{
  "hidden_size": 256,
  "hidden_act": "reglu",
  "normalize_top_k": true,
  "lr_router": 0.000602,
  "optimizer": "soap_variant",
  "beta1": 0.95
}
Below are experts of layer 2 (counted from 0) of a mixture-of-experts language model. Rows are named router (the router's row for the expert), gate (a neuron's input weights, with its number), up (a neuron's input weights, with its number) and show model dimensions 0-255. Each number is 500 + 25 x the weight over its row's rms, rounded and kept within 0 to 999. Numbers have three digits each.
Before each expert's rows: a language model's description of what the expert responds to. This comes from a sample of Wikipedia text that the model never trained on.

# expert 10
Description: Short syllables like en, an, in, f, ar inside personal and place names, as in Bal-an-chine, Mal-en-chenko, Mar-ek; also New York.
router:522515527520463502482482468485511520481527500478492483518528488486529481501482527538489519485488473522557493459532516514493532482506485506489496495496501515499490513481509497537492481467495524496513441485496473474500464515490507520468512498508502493521457531523476441503496509464534482495518543459544527545504453523514559479510507493488499510565472536519512467519553537505497477522530516503495491554498483504522512493554489488528536505512507474497514474508505445492501483463507499507517479508518486487526515517566528521546503506485494486505446500516494534553538472469575469476555521479536530517479479504522483525468524511493505482577519520468525494457496484503529514484494508515525491481498498501512511528517520470482467481501463494454462537539493488499503493464497518
gate0:503483497537488565488502462502523503461486465442502461512516495515485493487546530526478460485491523519515528485534506525462540499505500495502504475468482506503513462483494444503503438479516500464522496471521472451542426477476488516479561514496558482497484441466521536512477534519490501485491517476533492522530487491525502491504523493460468487486538529497484508504470500495526511498522474529494485511472512498545489466519500497503528491500518506449483503539480485494556507488497480523516503521437522480508499532510522482473517490542497483531509484464503493535504493475523500499520534538483476489500448494533460502465485478485488516503465483500515495512510505543533522492522491506522536509491501477496493477525512499455543436546464488518485474465510474526473538526495518
up0:440485502487487507535495499484496471497469546434475486494517498561450532499503515507477526532521499496526509513500484497483527496504460488491503428493513502519504502504518499500510485488545470462460485502475545508528493478517512514476453483547504508481485471502499481484500514523533462455515491490476472496463504497494527446512446444509507512494495494514542483509535482449489487505502480503462479480515498492497528513498537535502487483480464480509505480526506512532473505494475501511525515553514530519473497501468498481528496515552509495494510530518511485501497469544563535543508537541468488499490482517501491519508497519456509485500476481543517470481515509481459443522540468509525497573514460501484473490505459527526471486460487466525498533558477529502489508501528497
gate1:502483477503528504466533575514476527475493523536479470498515471491497527511508467520509488468499511464498534472502509434530513481504472496505470521487445486452447472484515460549482482458508486514504533491501504490507498485460437472515545470472499478560493512492502495516497489496515534527530513540486549493541470541494507482487525496478497487501494526474489493522512479480542527514492504459498534491502498501515485537527476484471474520542492497485497499508522441455523499518513526479538534449495467478539503557478464476533520556475490478502484465496485491500523511471498475460502471505468519485504495522471535478448510461486530501487482487522495488499516518495517454529476504475467521490494482508490491537496449512468524486506492518488498507497464503503463509505554505
up1:458493491497510479525483495478478466468516467480498490550483525468500521526475507467496488455482502520503467463514539504457475536486523489508505531491525454465536498562510484499456487523474530420495504473504502515471519486507456455506486510509479520506498512497514485490487512523490507475514497506495520507501470496492493499492481481540481508433509496501460507508504515467558483521527513467505502494481465485546569538499525496517469503530522521467489491565501485464495539514503473448497512489483501490510498549482484490571509471501491497514472516541483428487488484504534494539512474491469479494501523498499525450527504503494495525487484440514492539489498509500503466521557504485495514504506527448502499478524464470468496539471510474502510487471556484496529514489497491
gate2:494519551479535524488507506478525503522532514463483451522513484455525471456482494520487498534490496490511479430473521509482544485515482526495491485505477488490481497451487467474481485490549505513532515501519475506505473500473470518504525503534525484503480542433476467453505431503478521470489528524555494519523501505460541507445500494480473465524481538487489537473552509515544544509467518539518497514528513483488512477507470483555476478530453514506496529467515517494531492493509537528469493530508458544531493518486510548490498461502516510515491529474517509516495523475543517512488543479510520523457468446471495523483494501531499489531491553522523506524460522519488492513488524516506502462471507517527525483486502513466485499507508504501484466521523486497498488481504474
up2:491485498453531471466465443508514487508522472515508502484499476526472525492509508489473555465475498508506511533519460517529492497466473457505500511536507474501501500515473485506485497517470524489481508518520554508470551498476497494468519538488493541477534500474529499534505488458546486486482502448482439529475544505557510532492486487504545490482500526482500511477504500513501486533488507527498484530530479505495507481550501504486521472497490507473527449494537480537531519515493501484527517465443504521511487476480505499500505558514460485536502462528470503440506466482526513518464505509499480477533534488544496497506529486496552498511534526469512500520491495497472496483442503515506482501544542446504478497520521501566499521451523486515518502482486479499485519449522459
gate3:519500474484468477485540490519491451485490498517487517502498485496515456549511495503494522502490525508491467509532436474483486487473523525455493469507470506502456487478497471523525503435471493490512498530504490495488525566498515520498476469550503481481474490522495511519465450525517477499492520505505501475500520471491500474568514503476558493471531502456548504509450539504529497490480516478472477510542465465520469501497487521470448469469546502495507508555516464512519519496502510452539515494485501492528541528495472477528504470447486522515542449491483524507498477473500468517506493430489493457481468489456464516505509525511477459487485451517519488483510481518484502530489511496528497518481495524528507493524544506522488475494494501489477500502496517490467495450546471
up3:473492533484501512481470511522517523484514500529466530502494519478492460562482478495508464492469464491494471474515437529519551468529487492501468501492500512493509477463500444499499501486504524527530441486510479498471536520476500466524500479488483528492482467538454466543492488524477496462477497457494514486478507484467513518479485439525503506481508498486524532534490482495492461529498519491502463484481498490467522493467514492498520530521539473539490520518503514510462497506484515472517528501519443526501497467484569501442465544500535513499520475494494461501471494458552487528517465493575527520482501510530525484435481484521492460473509497468468501480499513541485494501470474502498469481466495493562502515481483482487486492466517488478479512514515501519517508540500470
gate4:536480595482508558449487525523493500481455477471494495488455530480482509480509478504504507515529474483506494466474499494497516501478489501487505473533483523470509532476530464547462482548457543506512559495497473482517495517510479484533495528510517506500505556528491464494515507518495468484500506464482494531511481545555508457496507441506456492550524486479513528471485530460481513523514528499520464474486525530523520514534458493475479489495508482510434485485541487554533535492507507515478470454524500510515509512501551530500522546508522471480472487511495541512524459509515477513515509500502496510482509461471498490539501478491492513513508496526550508530497521503454501523524512485516476495511496529503492502528543485464501495508516505505545527467487495473506486502541523
up4:524516550501452527482510497488459530466467490478509504474468523522474453516476514493453485538517487516488524508523516495463558466474523479539459510507503515532509494530504527497508450538485472551450464537442487504470502501526487513527524473505529515505502502536477498492516484465513491487467550490486506520483483476488517485490490486537518485502507481486511491491510498473485511479477508536501498460496506467521500468497498497475488511474483512500506472487483528498524517527501483464520472566472550526513523467482465480481493508501474466495496478453496437473552475464515479493470535480485549539493514579517524491493476532488517467488530484506499518553533518475502481488494481463503514527518457463500464512523453467507500500496509533485489474502517457481472492521517527
gate5:520528466507522517539565446524496500522504503487489526466482474495462487475479527523535486505471538514540466476520444531525523494456533481495507462499465490544475497483514518483529525487495505474493452534469472482540467491481483484517510495535512490546493511456504471494480467462562472469525490520517514520476522492548508505487479528506513530483525508497509509475558502522485461510550554450555479486497486508548490499518494439525525486490497479505487500510521502517543508495541499496458468508512503507522516504509522477472493498526507471503490525485486496497534419514488532476490509521533468503512528515510482479487511530514462493502520497533481507481500491526480514491493479483452514445530472502499474527522506490476526508477501514511485510515517548519504479462548494
up5:474498485494437501498500495487457498519553490476465446512506481514511518481522487495484486483522515526498485524481495491510563490521529485500505484497507542505475522535461512526482471540467527491493456513484514498515533492478495539486508515504536495506515493524477499487508478491543487506471475516456500539504526513505519539526483515481506491517505481506452531547493526467523518483529500502501475581497466502518525479465533470491493519496506458472477504536485516586492472506533491519488525500474508485445530488558522477541508497509505473540535517465503493518485461496512529501494455494493506481489493515493469511466533485460539499474516454550485481490501459526461521484511470454509455499496524492474500506475490517512507460471525528529491539516510470517515521512465565
gate6:514521534488485508476501500480505521543528511504525482475487478468498498508546496558508521515479515518535488495513462524517499539480493524474495473541496449533526539487512503526508463509490493480506489469533518505456514506504484530552548513457516528496462508477485510465525482451480541491481504483503457472519439542529490493535504480508497496507524509480512466513509466481511486483512485489517496469458509530512461486521526479543527473515515517503476520520506488524530483507545495507479479531506500513491524478483453508532525497478477516492529466470469482524496504522510501534522538545496518552504488497472556520537503471500493485551512504512557455493530495530480514474517513525443486533471501474432465536507490513473521553498443515493452464504487497478506500497493475
up6:461499489472524463476499517513511496476497513486487516480518557538482525486477509476501548471522486482494501448497511490499511494523512502503463507479481490434480524544535476491488491534465509464516544555461497467542497485507483457518489494498526536473499507527492484509503489523472498474539485496499526476521536500484481509478498493475513490455472500484537488496490492466475501463504495535508510467480508472542558505513457506495449485487521518474426470486481504464499501463505469460498505532461516492480501478509489477468500501458501527485462506544501504492496527538512512494537518469466448461533496512536494483486484537517517491509499519488483539540487506504469477543492495443504524513512490491487498505468433451519443517479497495526507503498495568455510500533511478
gate7:482471503528512515469529489533493536498553530496450533512546526490552507461475544505485487494461488507516489490470486493486482524514482477512510499574472480511490475502494520536544531500516465493499481499493490480516457479434503505523518487504460457510507525476489493498512503521527493504518523497534487480503511504471492468524495519486500521501538519487471517496449497509476549465482506500470455521509543509464516504506484494486480527496542495543537489523488503530504478493443503507542524510501491480512484592503497527516487506452489491517480524507485478517545541516522528484456488491511482499463534471532496460517522503562488514530535489469510504530479478506510468468534468535503527478528469539495471518457533520508494538541476542474495514479488480512504508479484496
up7:513471509444527488498516523444512478569495565498469502503483445500508466502502487501503517511562506523512530523501534475518475523530554487499460495483501504495489499507512492494538483487476483524554510516561466507470496488530512497506515471501523491510511527470514478524518516503514501466456514493468467468497495509505498523477475503492533490451478490492495505496477490469514492437491550448519504517522463514479482463492497543496515503507509484511513464500488465526484509509502474481516551507460508475511505515541428463530475461511502529518494494477506487496483462502502475508541505458512485515522496512509503474547475470540515512479504530505490506470492537492503489499483571432476505499498522525494534496469460512455526446514524459485530515521536496501497499499518516

# expert 4
Description: Mid-word pieces inside non-English names of people and places, such as Tórs-v-øllur, Ist-v-án, Ponte-frac-t, Zhe-ji-ang, -ová, -abad.
router:480526496501502490521484522493509485519507512460492528525524501474468488471489497474482474518474465470545525536492526483501499543512490504506487514519477496462529508414474479548536532542470471540469506519508530498503496521505456510472482517486474532495471480487523497479534517475503500502461513470475538504509462520510504498486494536536502499471537517534446476498468511544473489501490436542468525494504496490510463471490480494549526469463492520487527499499521477515523533499525512502464484522474484515490518532535499534485535516457485452515480508528483479516489520524460550525491541465503510525504488504502521517516477517488478469523527495469505530533522507524453483473493500473505486479481500539495545503540536493509505516462493555497465504505482503573485544506518547
gate0:514462512491504541480475495466543479450507473439540502483523506485550518483488485523550492499506499516487482532499505472530535505492502521498497503485434496486478457438528450536508517490509497526514486533503506443494493506470501516502505517547512510469476472516517497506494506526510504514523523514496517453496493544489525517482490491454490488544488490489506519510516489511503465500541487503475508517485544459536515490467488507528481486495546516479489491534504488497466514540475524502543491508497501483453491471496541482523512449469496553526478483517468504446490497518411485482495482482461540523472509494495484464553478510487526493537552524494509508504485460509517479509502496488488461472523491473533537473492496495521516471513529505485538531504512495564458488510522512
up0:451504528444495466475508517442503534484489561510514516505523444500494495493565454519483524490557459539511501498513462479500508531480499505479526515514530451526479480525484484529488523485509504474522523492473540538479546468462513483462521511546478514533479515541514494507515566487498528515476490483467469482495498503515498495513503481475504503522504492463489499466501478493522533491535481479496507498478534499494555526530523493446489502489466516504519510460516498492471486524478489462475458451506509526484496486503456503496459527473478505524508492456511460481517479490508444493516473471503524487517531482532499517464512514482508481504514470480503459467488474519467553525568515510502509529489461532515475456493526503517492491488497484487503479510474507506478477461511522
gate1:482487509486486531511505507490500532484528557485498501503503496463502497506501524556506485517458511482456519452498536504489515460504518522518488489523501488504524466453478522529500526495545455524540477449497529519497495519519490489448499497451507511512503491519458503510465508498479484491490481502512478488499482544540543447480547511478487511479498526541536506520521509482530495504517486495481485498439470489539490536508508499478535492498470436499510457514489494519531520483536554474534525503467484489511506509500511517509500484496526489521548477526511481490568457506538501520504501453504533498504493508511530524485480462507527482489485530506457521483465492505539485471474471498464449471528450512537529492481522477470505496474495518501447479487473499534428486498455501
up1:540516567498475554515511478472501508488501506507521472503496466545534508540498488492493459440506539524513532493468534527564471467494471510475501532488532502476510493474480525508515485560490480473502517508448456464478514530508505519532504466495466499508519499506537528466505533499509524502532509492480487483520497519497504521519493460492513452526488457534512514536501476515471528523525473492516450513522454528445513453487483526543456477491499494504512538500507508512480483482529491458493505504465540476485474443474491461535515486463524495480505487495489493471492506517458483498472480468522464527498484466497460497550482511496482499517471513491526534521492498478520514515493491478498514485505546468497538508531522477442552470511501506487479536486505513470497494491537484
gate2:487500499496514545499527463478496502491520440493526510474507479504529517476513499443481530488418523487550502510518484518495534501506485519539514536507488468487509500501486492511531543506490499546565494519494503483533450505493484496514491515483521469499517472523468482508525482527516517483437513503475510531532492484466493453529526513517499484443487499488475498518466542506516526540500525508484502524470521522465496527517507497523497464481559506513473501541472504502471512480499519537478467517499522513513484487531514501464530482503490527534465487487519502512516480480448466542466484495510467505471463526502500511520519478505510478533523433497516509479509462527489523470493497486438503511492485513547559520484505522548470512487466495536512504469516429543488508525512505
up2:505473501504514492452511508500518499504503501490509473514481497526478573505522509492492523502510479555515529518475470477500504450540499510510473484489518489477482523469543529489496502469515516504521518499506458512465492473480519520512455506456484495466538500493510503499506487539524551516524473449487531497462524525477529521489477508505530503542445526505553506480494530462497495507465447498494518474492454496498487492474477486509491470488551530501487512491496544471468516540480504487509516486530487524510471466529496425521529507466486501490496512521471491512509490493533520501507466445509485501534519497510492526546512532451502460464476479504509456454459484521480491496485465516528496481533482448486544470541503488496496511513553454511495501528441508533462477476496529
gate3:492484524458530475450464513492482461516509527521492516486511519500487501474511508510450506529485499505524503502516501487444499471524455477533464493520498517472538545523533493522540520479466535502534459511517495473558477490470490485473540518546511527459491485478498527478510460535487449495482510475502497540541473502506523492501537473485474522488464488520513516498540513500436508569470490499487507541508493478482490442496475543488526472472493512514503507544490494506516530462523522520527478501507514500511509516507492505480514580497493494512491507509478496503472533501519537509487511473494486485539494481492538483540480504513454479477503466478479466491496479492501524492500498507481541540491511487496477456462503536474508439516467474497496510459422496496502509528468475
up3:477534505490499497539473458491511457515467460529505505467476511492502479497452511513461492478533492491509549524540474489486503536532535509501496540503530474470502522520510480504507477499487495505482519506490516545531494543474496509541469499488472472491479481511515498511475509513460478535469513489484497509538561481498485451491439559504540488532488518506544474499544503466525498502437509485502510478491533482528505513491493497484498526536499492493496514499555510537548489542467468514477487501516512465498491479514501498512483415452497472498505506498492544494515510534507538486485507522471519507494437485515520501529481534461501513515517478458526517464539490509514507479513537531471480494503486517482496535513520508513489494522502537513514466438474530445449466490524495
gate4:469464433525484500543464550494529501467502507455483502522554491494481520482510477524486471513490479457521543494494504514500524518517549483496516482492488502465498501509479478497482491521481483464502474487533536544558518506477500485526485514475488522552521481485499480486490493465500494484502502496539457501518501526479501555512531542500519550504512477513515486498446526522467486528462464463497458474527503510473461476516516493467480483505524491475498570505529467529491548504487501481527478520500500483484507506508504517488475497498490505516463489517496510542475484472475529519521479520528534499546529495521537520558537522497486476469498511525525525500459477491449494490469481521474525514493491565507465484474511514510528533489461507470485537465526514538496553484531509
up4:482507503467488513528487507519483516476512511519453510502515500438493523498487480541524516450509524472434513527429500500546540475485529528521529472497469514474478503546474499507463465521478468476463500492521502520469540522528488491475483475517508484533493476468539494477485536497456516516540534512532550490462494460481521502526503508484519519506531457488481464466492512478496470497461521481486512533478520498524514507509525513519522499485513476532490474511503513489508451474546500508518457482497481478544481521501461555499520505490508501510527530499531460517522480480523507511504448461500511488485447465487542491540536444510505470497492506501517486524453490491541445471493516487492512485520499487546479504483534477517508515534503503524500555537486527486517488509505476
gate5:525505500481492519474521481483498486491486502494515498482510555508507494524511508471508503547452479487492486492513503481502503528513455502511504529500524514487513532514510471511466578512466501496527452507486465450522444492475498490483512552520513513514524506504477490531481525533499469492517515537507490514510497504512520494480496512515560493516451472478501477517537523552487480542487509519518476490448580528493544502506511486499536455452499499461522480502542516495527500493474518513503512484482502535523549468515497490505480506479464459475496492438503530525530455485445573531494540483532509486480436512543494495523436513521543497529517484505479503513509504520497494539501514491508502488509492516501523525563491501500488460502496479526484502494517485508490524454527510
up5:493506496492512494518526490535481523533491481512487463512524480475473525536492481550482477528471455503471495524510509517482520500495535469559490489485510521448490503525511496542494483490476491528493503522488482488519484492485492502492502524460498478494519535510486494506500471455533515517516500478477511476471497494477528488477519529520511486495497508522520528494496462518480477494466497502463493514490472491521524485505505470494476431470472497508475483498508492491564504521475474484517494457453498508501525545538513489460504531532519517497481520470526487508509431536484494526477458539495527499470493526531546482485491493463496531530503524558457507507516465470531524489556502487495493490501529500514568509537498538488495539535492448453441467462498510522464520565525447
gate6:477506548502506522529513463536471465549507491522518499495487443510527465483507467492431476507518500480535476486478465445534561491495526491440460500502502551521452463485526507526466468514515526518507468495514502515503488489449459497508488501519514540533449494503508504508542445422515467510549540466482506521524488499481515521494466497468503502496506524485556467487532515534470512521489504490522515510497492465517525513481522514487509503498519503523547478524482509511514524464492548463478491507517496503469505538487521513532517495493511472472530497507528487520533451484465475507511530492490486466475482511504487524474494476492528546460504495521498527471527477482516521496480508520513490523514539531496477454522488506506508539464497490532501499518511496554527507498506515
up6:423515451546532458538501563496489484496514525497489480495503504511527468482518424478532491484490452464500538501533483526524497503497491516490539510505500532508505434486539470511497501508475517497500503505502549498462500481519537520485554500471509462502529485527526471527536475460496470486515542489507491502463498519477533512480500437503506520531503547510495487456477472547495496519490518523480533523492520503476504465504465494487495506481470494510501468528495535480479500506484491502530521513528479516485533498543515509494489483490492500491506474428506513478474465524502526485497497500490540509513488477505474528522479517457475519540484492474468492524554529480528495527551474528517502479500540502513526497485533525493497477497531518480524439501505515480501493495430489
gate7:520510477474545524490524497470469496538442516486453472497460528502510488480496499527583533504529509472492527513476533528493543513503498515523476494554504537493510499490488466582542521504484536526505508453566546472476486481503527508539531528505516504482491489492491503484506499481514504518505503496504496522531493498440509473471516482490478493529517474528494503491504505499549493521485531496509483487516531527524501481485479459470507506468528462531527501550470465495495531518517550528523516476472480552508459485494484465509491502530484516514491522524492498502505511502472508491509491492490509502502448499512515482482521474481519486482458509471466545530535486537506524472522559466485526488496519498532544522489434507483471496456463478536488514490469539495497503513495495
up7:468479510467477456480487507509445509482531493469469491501501442508482500495515491517498498525475497526445511522465540494540511520491428497521480465514448542476480514516468547519514506517512525479518477497522523505469537504548517444497521485503559509506504482476487532518493540530491545505502484520520469529490472505502483517510524462482486497496457480499523519487492470473472503513517484525458476449488534482472488502531479513481511500411552505486478486503472475483503537552475542474490525497496516526546520500500531466500461511474489527526491454498498468502483469508493537509485514488487519477489477536465523512489494503460514497539500491487469504437529496493518478513513533488507492522494466542496472522485524467518493538505509467533481494497487508549504497476502475

# expert 57
Description: Opening parentheses after titles or names (featuring, born), en dashes in score and number ranges, and LaTeX sub/superscript markers.
router:480539472476529490530493475481476511494509559505496525489480463541535470506504472463512533541477486545522515460510451525528486478499500478528460454521519522517532492508505494461521481490536460504507466563458488532503511491535475538499471517484476485523585483514532538499497523494466531496528508483438509475477519469456496510508476525505499518489489544507485521497538461507488514467450518496507493523481488495529502475497505467470479483484468508476506512506506492522488502504479522478510483505465480519515543506468517518516543507477504498501484471469476444448492497498486472463531509466465509496493464477525512450479485500513514522514551443518567485514512470508505514480471495468495481502498488515519510493548485478517512512476495498515469509459517506485526498526491456
gate0:515541465492531478494516483476464495507502478493481480511478439510448509467491488507516510478488481495511455525506506507484489485489490452520474520439495481492531466525497519519530502508504506502498465522514511456481493489439471456446529464488506520499495484490504506506517496450541484493529497495480552503505525451481492490487502491449497462505531496463501484496495529491496492491470484476523474492491487519495485556528477500491461499532558483526436472536515510518503543473428474454513479490491500485539495474463505495493509517444526494508510506494523470458561503493491476448504465553505485505500481497530488475502514463522486464499501463502491475506511498509527542474510486496498513503503494493450505547501530517538446487480536518504501497439516522485502516525504542
up0:530485486523508493505488459541517511476544492518533499483524480521513515512481480533509529495500501473525509487559480551540491498502504528500516495550448497518493514490510488527499476515546489484465485535498490541493515494485534509537507501491469528545515508487520494479452541545541499480478510508504506496522441490530443494464512496492504510517532506563520530489500508527492499447496474487487562492533558449536489463447498503488511533520511452523502499503514517506456493507499462520519475477532525503496527521487516497541496510493494546506520509535495493459535499488490541493502483494473473505511494523499536481536498547463562448490477502537485475527487513480491491498488550502484561494519479486526505480490500523471504470490527506507498499535498505547523522457478479
gate1:460502491463502539497500506496494502481526570508445508510492509485551513463526510497478477504479536553535510476485458481476535539513496496484479489499493509472513503532527540470456480540529485500500444518470520460492538508525469534540431477504511535519495512486477495474545501486485491512521563501480484523506520537502491495539453513527478508503487458515522533520503465512484464445522509513514510480518511492505480443476488524483497514454524519516497502485504489578496474505449479474526515493485549494525473502500528487487490499471556494494469527485534519482499466469522469482494522487462516530500512542517494511518513497523465485530474527485502481488515509494477537477508508470500459532482476513531485501491499492487508489528528521544464493530542522511493486526473501
up1:496494520466516515485516482516468526480467516487499500487478519482517501523514491487462486495484498439523504509568508480487498510491532506524479497532510476522509531520514447530503479481488513509566502429495501513518474464490498491495453480475493509507519458481507519514508503533462489529501520526448481466491537503505512503490502523510467512496519491495507472448523520498500525486521512496502484441497525505542537536514458508513485475473515506483473491496500472466559478553534525474496495475522490477501487481483503505527505473484486501529520460515514505531536548494507508556467482494525470501475523564510498563537533493523536553533500496477495520500468491554517492505499476488473496520529521552476484532524486518500533470459502455514459502530500460511496454539490538
gate2:492528510519514505495531520572498503507503500511496484489524483502497503509454494523512475463492473508503517483502503498560486463518509504498476516524466452488477505513499526505486493557510495470452466499513499565521488508497511498480501506455530483480511500477538500488512513510498558501520578467521563502516484457491513482505513526472470533519459486472507488484469488533516506495475522505532472467483482507491503449475472488444522505557535482465550511442494497491501511511498519507465490467508501525513529472519502522490469511481554510495467535475452475516531493475484448486484487481445530512514536528476497462471509490462464472497543514476478508528489536524450481498527489482483480490531484465531490469520503504458514514516481466497493484498491468506503536477494481
up2:495485468513470511563479527498455530537515463499515522498472480557501515541491487540522526520490556458474517478520525499514523498489486519487463496485545525493437524501500503492550531541469507557537474507489532510496488485536487566523495538493481526502470515531504476469489480491502484499460490478512530474466517502503470483464510501508500484488511476530498543486481516480516493459502488482493500482480464558501482464508509510488477461497471511513510536526516438485471512494529496537476518475462515464466488523484472549505498476493525490494496492494498492524513490482468459473466457521507508486496475511483492522498515492524473496432514548473492535458510513547470476476464512497486500529519477500498467480471517535491506531484485512486495493561510507533509466480514537
gate3:483539483545480556538481509510495500524503545538483505525548525494512497509526533493510512463478491510515514434459489503484505483487543522506514492485507530495526501513488474510484487513485445512486463500466470472482520503455512529497512557507523509521538495463444510478516521472468442513532510533519509539506534530542568497528470507499509509515502506503503527506486444536510487467532531495450515529485483530483529542477480466487487483509521493502457480482490501499489471503479489452513517521514454525507472492432533498486526479499551533491494494459520496474490494518490525480511509485466549529517469519533468493545521503529497491481473487460526542513458533494487496486491466480486497533514536485496505474465530511496506524484483471492462492489483509502501461507494482
up3:505520482537541488468521522507490496509500531480475487511486521499490472481545490548483531509513500494463533541487483461471524464491485468471508529523474522506471524527502476468459499478482533516493494522553543528469492489521498449542495486508522518451512477520504516499497509522506481490455499482473490518470496501508476529471519510460491482459479488486484510517463524489528520482484518512503462503504506490477471474524494485491453495526478471498546523529532542492493493504504494466551454470477550449466509502532514546545496508480484461482477527518488531460468542442492519522489525517527519458483556456487524480475473473469484507498524477512500503522502487501493428480498517506474472513494487508459478472467501507473531505516483523511502478466451542500468518533532494
gate4:457513510530505511516482469467515459495486506513456495550476465463486513490486484506479530445504469495497443477501538485500479513472517473525512509516508533486506487501473481463546479495446471500519482525520496472496508543531495480487503506496520448445491465481494500506510505480482521520534542457496516484449492550475496473500502500474488490495484476522507490471509461519446463515485497469524497498493551534477560496515476502501483470467527488481478498489469530507523540492502504474511490510469466533533510493497454516507530477516556480518540542497510496518505486542457480524529517525535456488493503502494544507520520482506501512476500498526523527512522446463498454461490514507542468468497509455509526455522527473521492452543502531483482520501518523475464513523514499
up4:532488492512542542523521489529529487524499496495504479501516526477476502485482450498535510496499517493526501513531538525499550520495507510530494486503503509483500521507515521501510503508475469477511466514499541481540446535538509517488511465523504508486466509491462475484506535490479494510550488462526524504468494493490555528543518554477561508505497553495497486510506462510496516452451445513486500536480490477458542496497482509457523491499492492492486494477517532503498450497521502516528498482518484463579498518487509485522509525470505496512488477515483476505492464502491498491509539495515494481501545486493545507477500491503555539458512488476449554568515481509533484486479526518457475520487508489474505466487513482522485513542492537550435460540516466510506500536490493
gate5:475519477511552546520517490481499539518489505492495482511509495467541482531527516525532455525483535512469510500524519459473475474438528467518528506516482486477500504489546513494504497540514493544522486520471527506509503452486513501476426473490535517491531523508525518502464501565534484507526526488479481492462506504458494500506508524454479487489504503498538494518457491490517497462488531519518503471500507504485490471515472504452492538489514525500488527466520490508516499449476479497532524497508515432521488491492521502485491499496504488559489503488480504436505442500452484476480541468469503483507448522493517521504476518484473507470517495483473500521508503535499468465464498512515457472477461508473436471507486475503497503474485477486456526447453504506486506492541480
up5:520454537513478466509468497513461499526508491475516471553482513482477467484483534500491480481473486506483483517513472497460497468491496505501488495485526509474479499454496517520485505491499470494505463525477506510494532525484495481514478491498558527539486490480470503464472488542543496501498531480501498529435482527506494489458505512517492509522503522507513499515513540483510501515541565460533530558552471480499494483519518506506522539497500489478509510524517507547522482481509508490516489526503464487516462468537494519457518514516540495484479504525513536473487533493494523437506496512507503519535478482480495481461504527491543491443522481479502536527508541459485452467442485527455508498477423469517518477498465481484467529489460515507559497467474484536471518500477489
gate6:442492471494484490473560480478488499478513474457505491471536461468525495496518516524540478501486485488430508456521506495527516508509493504517521446520525530489476503528491462481490519499519538472506515510510453498494479495519523507466459514475513488471482519478520523477455551461468501484528507509505484552476527479471514522504521518463517538487476476489508531479513470484483523547542516490495507529506514513467529528483484513499530482529481441485516504473507500502483473464470491496520502496541535512497520489492483521484525557518477535518479535499503467438524466510535494514495470469527506523476507532432457514498533535558521475488504469475548487488490480530506534520495487510512482530516537503479516519548491481517524469524489479510501526516499500540486506536533506
up6:537535461524490460501543425486511533494498516477475468482531529527520534522505537536537476480519541468483513510528506498521471492507488485537489505514497518501520479531489510501501479505530512493516472483488494503499503546537484496518488478463552511525497549528510456492500481510504467493482473526495479526494455480456497564478524517559487462483508478526491537491509513477478509503489532494526517483476471474515497507551528484513467506501532493468545536473461509507489480497492484474525527470509536524450481535502494494472551525527497471478527511512488453504499494504513477532506493512456461512485450502491514544481523526541498527496504457470506452469502497546486485527497509504547499484526525513470480517501551535453527504485502501486510511519471503528536530540531507
gate7:520496470488485533490525489500492502508533509487508484494488471549539550469509467484559492515482465501478489524542529536516480510454489505531484501491507489474498537540471488505515509503507487474508482530481495485526502518484461483531481498504522487508518478508500539499499480465503490489488533511462495483554473537483512476502515528514481509496543490538507478520463489445526485466479507494494550482502508477486505509507468486487472541477516485471487492472505489525521455492535499513458419433493433526501502463470486471502494506502489430476513481547509523491544521524537493496487512489510498505502440535461530565509488487544474505481542481512494507475510554513473494486499474467517549476538502473485520489533496480506523493500458524535506498550507477518521508482484498
up7:499530535507514465535470513520524504496502506516458503536487538520474547475498493476490474504494463538498504507511516487486507526489488507507507516527526478553509497465520493571483508484469548533484502492513490501502513490512534490545436494528520504505518491482528516476539501502522492561473502489510462488515511528521470484492513510497460495483546509520481479454502516470521548508479512485486537532538532451475482520513483514493488524521506505502515494507541483496507517506476495505492470505487493538529468476507526465518486540530467499550471524505561491533533481508491553559469502508487515482525495501485509461519558505513516470473516554533495532525521479493545514475454513516527551517512480476474500524529492495469503509458486530464537500479472528475466518454538514